Experts of a small language model.
Experts: 8 picks a token, a softmax router, a shared expert of 128 neurons.
Training: a variant of SOAP for the experts, 869M tokens, 9001 steps.
Below are experts of layer 3 (counted from 0) of a mixture-of-experts language model. Rows are named router (the router's row for the expert), gate (a neuron's input weights, with its number), up (a neuron's input weights, with its number) and show model dimensions 0-127. Each number is 128 + 24 x the weight over its row's rms, rounded and kept within 0 to 255. Numbers have three digits each.
Before each expert's rows: "comes after" lists some tokens at least twice as common just before its tokens as in all text. This comes from a sample of Wikipedia text that the model never trained on. Tokens count by the router's weight.

# expert 130
comes after: " |", " the", " of", " her", " his", " and"
router:116149135152144113159154120103153099126107139130119109152157132111161179155100144160161139159135123127134137145131126152087153151181116087151156125123097161112139112122140156117083134105154141141126139131123124112189129128148158141178118153150168065144109152167177121179162123166118115126086136097127163126140121115167159131115102134155099141166128160138147159140133131156170182089087
gate0:112079148137141124124160124109105165133111130163123135169109136143096120139111121134126191106145116140174160165137145077135133177096088111086150125133167124106131117129125133092090152143120174134139142132159126117123127123158154119152149186152165129128111141121171090168140109088105109103146122142101155116149153104151147151164065137179110139153120125158157135104125129144130146106138
up0:169120135087089137089127109128110180129143089102144152123095108139124145114089123106127136122045095113120185114140106093107104078146138116139119130160146097113083132150155148157104143162148135109153120119138126114121111155116125133185095140177122187163087117171154102140118146093112104108164146138108165120108135171194128162148109154148120156132101167130151121146118155111122134127111
gate1:116100104125157138130108152177171136145141090113144142128110177121125163145125149101138121147125116144071182139102108117119090136118109078101133110171128071136108132101141095097119149127131110180150142117151107121091150119132134167133122128124126150159125153109149090141167095131150147136097068123131083147138136148133104090130106119109153077118135101147177140140117181116156112151146
up1:128165135118095160126145141143172139142126130099154169166125132157137116152126119099134107087071119091115159115114114119131114128142111130115143108130098121092071105102121164130126095153112121125083123119121090165091106141117180104164119167163142125149155159147097134108149089151153076117104131148117146113136085116138158142115139110135125131116139094116139122111132156140141159147162
gate2:111131129122106117093099090121151120138143141165117139179157127104118130151138128115134191145117124138129162150126160141098125121144170105165142093121132117097189141101105122097102106115135162152153128157077095084132101142169131120156128151116122119110115087133127129132155129084151099120099112123139134138095180089104123109161122130151129100140111130154187143116126112171133133096153
up2:091142118095152094150101129143126095107093094138155122154125137120166130173161173160154102099138114161158126102141137117129160144118092158094106103162102100112100108135141136125141132134123190145135125120128086085114105100126179111156134124161118107137182129112111104160158118163149124110104186110097112119160108199157119105129085144129110117124108177106104139104113152124154141147123
gate3:082168144112146127122133113157118108164115121128129116146139160094139154088141154141126145113121158104146152129136140108134121148145093140116102099111129162135107134085128128058158112101122145131173179115098163102110109116127136154131180131132123133137070139120136098127129109140145111176098114120139118164096137134121143082096128112176110110098118135135131152085121149173168144129126
up3:107138145123123161094187123114131154122112126117108125104113128089084121091121099096112109069099127162174144120072116097170107131137133155144167118130158121151095154153128115187121150155110103124144119127137119123105156120121150134085118111099117124129105135082135123148094159104136167096121104148158105115148135181121081104118088099132139179110128126119142096137167104129088141128165
gate4:109087110147140107144151080108090098159131114128144088100154143142114184116146126091209198143131106142121120119151124124088169084110126100110124069119102105145137101136157151132104126144137134121131128138138123094109164148136125174121147157126120149142102167124107082111151117135110137170139097085127083128101111127117164099128099114142134104164126157122166135092107075201109143106181
up4:146092117138129156099121113143153118110114143158113115099127170110099151087107112152093088131122126113146133133151158152176150123132139138118111139099153173136129170134130103116117122115111115120125151113104124192126096096097140092151104137105126071094150072139142119105133121113182119094117135152143160123117156118115108142174142130100100125118156098148093142114114123096111127109116
gate5:107097140152114098123136135148119154139113148159157098147147115123118148141125176113137123159155061150104134136175151117156138143131112124117152118098100147128141097116140157064100140121149132130124151097111115143097118152103111131162134126139137079165196178149143129123165065140100154116103147118122143139190171117148086133131140142166102113148103157166123162112098125142129150141154
up5:108169148130118155099089127108139112115150108122127164126106119142111074133100095114135110118132160099152120109150119105138119144110140122121127099153108092102131102139113138145146133129147124094136113091144087146134178110140108121157075106120158172141119119183095090115089148137159132120092101170122104127176133128094100139125113124121158133132145117130111108091141114142142118192139
gate6:112097094141106127112146154130102102116122138138140108145088121107111104129099167143149118155129117150133113205118130163108139161180115139128150116115099131143093146137125180130142141099109116139151137124121150136165153153137167139145140118124140122167156118123167135150124131122082101096073177126131148137110165106103135109157106127185099123159104100162154141129152101154085148118141
up6:097122125139084127121143117149114103120104144108114121120095098151136118070107135133090119137131134138112101132101093131086144092167146119160122161121111139149127116124104129130106134183092098112121114195120166135088125113156125104100139122130099159134146085093168121125118105114107172129112112152209142110129123161085097119087150078136100147125179142122123109191118126073093101108146
gate7:110160135169141129127122139093121136143132119080120116122110137123167157133156143148161140125109124138116131141187110156133114180137110134118120117122172123147128121136163086075114156145116127124116128083134078149162125159124189115140143154118157178139090108132167117127142079116126074106107111108150103124130161173168085114092083139093113141139116152168189130132133179115200122152101
up7:126140138126122151104107128113148149107132119169180150090100110136108154112146112146153102159098153133129129173153115125170137156118165111130162137110119157152089179097112116116125161125119120098104136102160115156171119108094134109153143147143134181131174108128143156152114128124132077104136117144132144114151105148128073123112086132115169137118126120126120127153105130112144156181084
gate8:077096130129129100119169145119143056120090137120162074112148116124141109126130133119126127119120102157118168147141149097127140133154138109148135154124103108124158141097124149101099146120103118123124138137119106161107160135147150154082122136157117121142175114158119092179148124132141102120050144123161093091154148107123154097129131112126072124128145128122149150139111154118170141105165
up8:140162162157125143154168161119116101119130084132122119105151134142093113122121106115131184142113133154093119154129130143086112132142131118144124091151160075151156142135125140133096176105108145109128106132098125150134146107154101147099085082137109151133140182153125145158134117152121121130145108096157098124108154174136115110102108165067090166125134117114142113151163168141146109124176
gate9:142112140130133108166157119127132118165138151166174083128173164110153139123113155152163154155103116148141146158138154122118112155135113118119154123103109141113151110102153145117097085089145152151086171106103111123140128162145136124145170154152168112148115148147137116130151085133107089168115138136093112148147148099123129113154095145153121120130120129138136173104104122132169140118107
up9:125122157090112094148159104132173086133164072087168097123110125127145143148091127140161122163092096158082126130148125140102137083162114157136152151112094081126117103161136129172120113102151151172109114152117117126153153117088145128132130162147113132179121143099133097151136081116124138121121113091133105144145177123067117131122132115136090152160119145119113150115102124160126122122111
gate10:155085169134125131138122148123088095145113126137134122127142146114126132149107153137113122187151062086141120118157136135060160106124097089148129103070118129115115138144118144139130124074088135176116126103108115119120111130111148130095156199103110127159134115157096107152135140133131130107148182153137131181148103122168143136135124174113125113122155118141100137080115107140134116138144
up10:151149126127104124146149088086154172113174163137119113108148190170121163164064145110162178133175133114144120147158173120118114123125074131106158112154132136156173110095129113112089113153121132150124143110170099132129132159125123059163126102136096157110130146134107146160128127155139136139091159140105112095157181100181142141164135096129119144136135129082173145166126138100121155091118
gate11:110131163163101125101139084137122098123079143139132125135131094097141151138135135181132159141129136118141136139154136132116175161129171134132144182097122144113132137129138156127114143085129062124159128139132167154123145122109144151148131175130116137142105101127122105105113123117101102121115135142143135100174136122100178146164108119103063133092098136096151115094177133155113152115148
up11:119105054133153110158130131164140118099134128122099154156127126142158135118131101129152161156166158137122117125099106134101156163140168111141140101137155169148122120130161110106161110151140137158207143086139153149150169155107138139134127143138148108106124134120160160129140154155110118177111165114102150147094116110122108134183142060133094144179106147104138119151127140140068170111144
gate12:132124133120155113146161096122146090144126152154154097170142156096148131129091128131170151148153102112147137141150138125139145162139133101133140108108106153107122143124149167067130075095168135164123158108095117091146117152156105149146146125129126117149110139139132132149164117136078096157119134086128132144177163100107109115161112147151110115134085137174142164106108141138168108107132
up12:116160134155146133135155113105140150105089159141107152142153108128137169094111141098136109117120139153096131165109111145140120065135134106139149101128124108132115174085126144147110070136173118186152150128119139134161114138135134135076146161102130140151164142149098165115094147175076124134122136135104146085122106113084145143135139129151124128174112134097142149109128109114117145105165
gate13:133112155121134135075090128145166175155122168153121095151097147120146128137150129139149128134168079116155145164099147093178137119167126108129094113141134134142104159083084132096155116106140131133175120105116122082153149076132113119114144110076119119114130109110130079094167155186130142144139185125136131164140111145110113106134167128142068136171155180108191141132118142164168146156132
up13:104134133127080137116200120124125134116122157106152104126134162154152122145130140119180119136169105112118090105125125136145160138136143079125120136124127113138177143120120125146162138144156135109142122169166141123124117146169089094141120090126114092115141126138167182142120156164114091143127155110125115124174143099137142130148091152095117171126116107144134120153098115105176103132114
gate14:129095145120141120123128117128157126132133122166158122131145139112169115138132128124162173146145127106128166125160132129129120153136110109138159119095114143082146139098146140094115077109163154134119178079091148130136101157136124157147153145171117099141096153141127146188153126140092120150118133095100142167171153118131129117155121167138130094106105149149115167112102130138159153111098
up14:098126122116143149135100127095131101144114057067135125125155118084115086123136113164109158121095130113137112095132124098138154141141190122127140137100144111078175155119145120141150115117145157123137115108104155120104124118136149134164119105149072142111162110112137162126106156129117123153184093154100158112090158134134115137128131100108128169134112109136103108158169121142092148157093
gate15:132101127119172113145162117128100145134148130166126126145149133109154134128101137129166160116108122112117156177165119175107135102149096127105168118107076117078152097082141154097140066134100137154094161108083100117131119159150136131132147114139123110153141180143141102115135098168129107138132147083103154149123132080116146115173122130121154124136072144162127158096112097174125179111137
up15:099109138172108175129156141136126143127139105145114117129147074158084104165151104120139104143120166124121134108110121107114110152087166103102112112174124132147116156120117125133148122127109095145129125159146108145087129135125124090144112128079102117118109123095150122128130170087122094079158168154144089137118141150133087144108131106109111137124141122162110122161136104167139111124141
gate16:118106159156127116157139144102136119130110169133130094132159152119158135132112143131128133154155146105117117157128137169136118140120121120131136121099101133109122092114163151099103120127154155145116166104082106109137112117128124118130150144117120111155142127118111140151140104146108162157101146086106125144147117134159151073184122123148120091115126142133144157102077119165124161104104
up16:091136132156095090082122091148125158145105110132181102186107118112135166160158133098164165131127122127151146132130173106121066141119086149081131122134139156119142099111157110136141106103151154113156133098145126133140129104124151146120122116131141164119106119151159105080157114149117098174122163124102158105107134116152151157141105131160145153153101127126124143119170086120131114105143
gate17:126133145152118151092135139114091110137099126125109125108150086151148150159076105144137119172119095145133162136167125150093129122158161115110119129132135163129132103154118136093118130127124137148148127143131184133152141127148141102164141112190140095179132142159156149174148131155108120118104139156165120142111078115169113120083151092127137102140136131121104127160144123137117119168134
up17:093133126152132139117121126142127100127152112142111090130115134125158129101108141107127149159126160179105093085083100168141147143139143140133127155155126134114137147084149127082115130148164131119188151106111160164130144178075147136138169116145117142153133111085102143130105137140131155121065162133137125161170126104151113103092077105104117108145175122065122136127153161132118146142111
gate18:100133098172070134120097107132085138161120117133132106131102081095090115150155123112107118143109075092135126136167121127120132116098112133105099129132174115137103115106115157092099104161133104122126133108114105121136157140112123154162120176106136142143148136161088114117148138121127134128143127097118133113132130170158104136142119136163105121116158099113143139099128150149126121147113
up18:158148120133162110101172125151083114152091155097151148107143127114129138115126128101177129131092132153135123129078119139118171139129138136117144107131160136148113080096113128115126134096112142129117146102099118129125163151129099108142123098171142123160123113156107066117128113147080099168126138169118107113127159139167098124163135136105086151090152110100110143087100158145080111112133
gate19:136107183141118124158159114113138136131142171173153119122152169078132126121087135145158164124116125134127118148115132163106140156138136141116131117111156122114159142101142137098138119094131105160129162128112067128151126114152108142112164148142127132128106169149146150140145081111096097150132125102117102170129162108115103128162091143154105119157141127163143168110114123142150143130129
up19:101114111183108160129134138135135089140137114145118155085136105098100106165108127116105133090133107158109110113095151136168103160136124133138088126151116135133143124153115089124118160099159108107075121144155144079080136123162074114108113111101155102087085158124130124089134146140127136121144140148122085114102100153155113146112121113105141143128113185118088109146155141165109083173152
gate20:160123114136126118115108118131092156127113163128126129140117107090093118094122158158130143132109084160136070121146132108152159102155098140139197146119174145127127149118139139121114119102144104151144138110149102112113127128129165131134146137110140093139068129117148180186142164145104125129094137111132151178164119171121098136119133169171134115123153087155121129089097163138120178108095
up20:157116159091164127095116142164135149145149112102137107093140098106146164146102118133159121164086130116162155122143124179152110132110162126125153119114107103137064127129131154129179123160102073130136124110130131190110174125133091158116121128147114162139148136174094107093153138117155154116102123118136159093125127145092112123088128134126116127156097153133162132137139111115136122118141
gate21:146132138098089121133150112130153159162148115150148102116136127066129158182103124138153161168134112091104142118132166161114136094145074142120154115136079148117102130101141103124091117107135099100133129113117123107093121115075159167122122152137157128124087118134120140135159161174112148133154097150093153132135131072137136124153135147105124117123129081135126133095134145130164121126078
up21:120129083117142125138143121126145103119131131138122107120129127136089130065157091080148135093122101137073143121104093095101125134085097167097104148173105141141126118116110130171140108130106097114087113153135116088099091151134118103152109099153166115111183077133129165136123146098109061127148112082084167127150142104125096126142105134112136166137113094118121114192122155081197133128107
gate22:143133161098126115143128117113152084141152135145152091131119160123138115111120172140136176145138137119130129164156122129103110110155107108095130125114093115098137122091175146094098097140126163141109147115125101141154123164149131117159128161144148104105135166167153136181126126165100113133110152104132118172108172094107137101154132115165106121156092164166123161124092132129117141154108
up22:113138115114125119130122121081143125094098120128102119127095109154118111098125123114139126100148143144165135142080112107136212122095106110132085154146086132157138134132153153142137159117138175129117104177158153126134129107144085103138104151113107135127144165100107134128129170129108151123139153125157126082138131144096126140113169106144156145120121125125148116166131129107130132104139
gate23:135140130161150117128103107130105140148119106143127149146128179132134129169112199168132149099171114176169155151120130126116142185115094115125141114136131185081151125142153145092134122095169107144077155116114119158150142132108175125106135108163117091123076175108124149114151103116107132132153147135087130132189144108109151117099139128134110086161141128134105157112116161133169139162107
up23:125103170098147111133124128163168092175126136115140100112159125093169134104126128135168155163110090106106136103168142140105099119169103153120155079141091109116115138109139137139106105146116160125169143087125143147120111142126130156133167138130168135118157093148083100141176119167162110148133117086139106164143116133146088101156120159121137115140109104101105150114094114164103156170099
gate24:119099145138146113109157111149121113131127152143137118150130152111110115115071166162119171120117095144138146154150158147132114173168081082113175104105132118135141096124117107102113065124133159152120161120116122119142137140162136133157140153129133121127147163159166126084132147128103137117090135134118118116125108114183171147123138102162144089162118101173148160089100098142156173129106
up24:125107072153132148127104138132125127110141095126109130118080124152132131140116107121095129094140103141134105118128103158145124117082164128146119154145134098134119126116114103149142128177139116102126120144153092146130185120094143107156109091131150132109136107142141153133093115140150123107123122198104119090106134136106132149123110091106109175160145144099111100148120123136147128191112
gate25:109132165142141138138109086107139137110113112116132152155149130134116143140117142145162153129137121103094145120152178140108139093136103098136141115119127101133119126125121181106127107147079139155148140130139115146150133145175137095124126119148086129142092137154152092121166105141161127130112179107101139153102117144174128129130135152082147098097135159128140140109137119161165130129103
up25:142140130145120168106132102101102165104134153116070161134093103163102118086100107113098145099101171153106138099128160135150136120144148099133129107129154101133135130103120142106107102165111159126164106143149159164114149199154124085141120092123117146138121115136146119110119141118147145077120151172121132076100102161145098171136149153105161154105134143084164114136151113094139111113167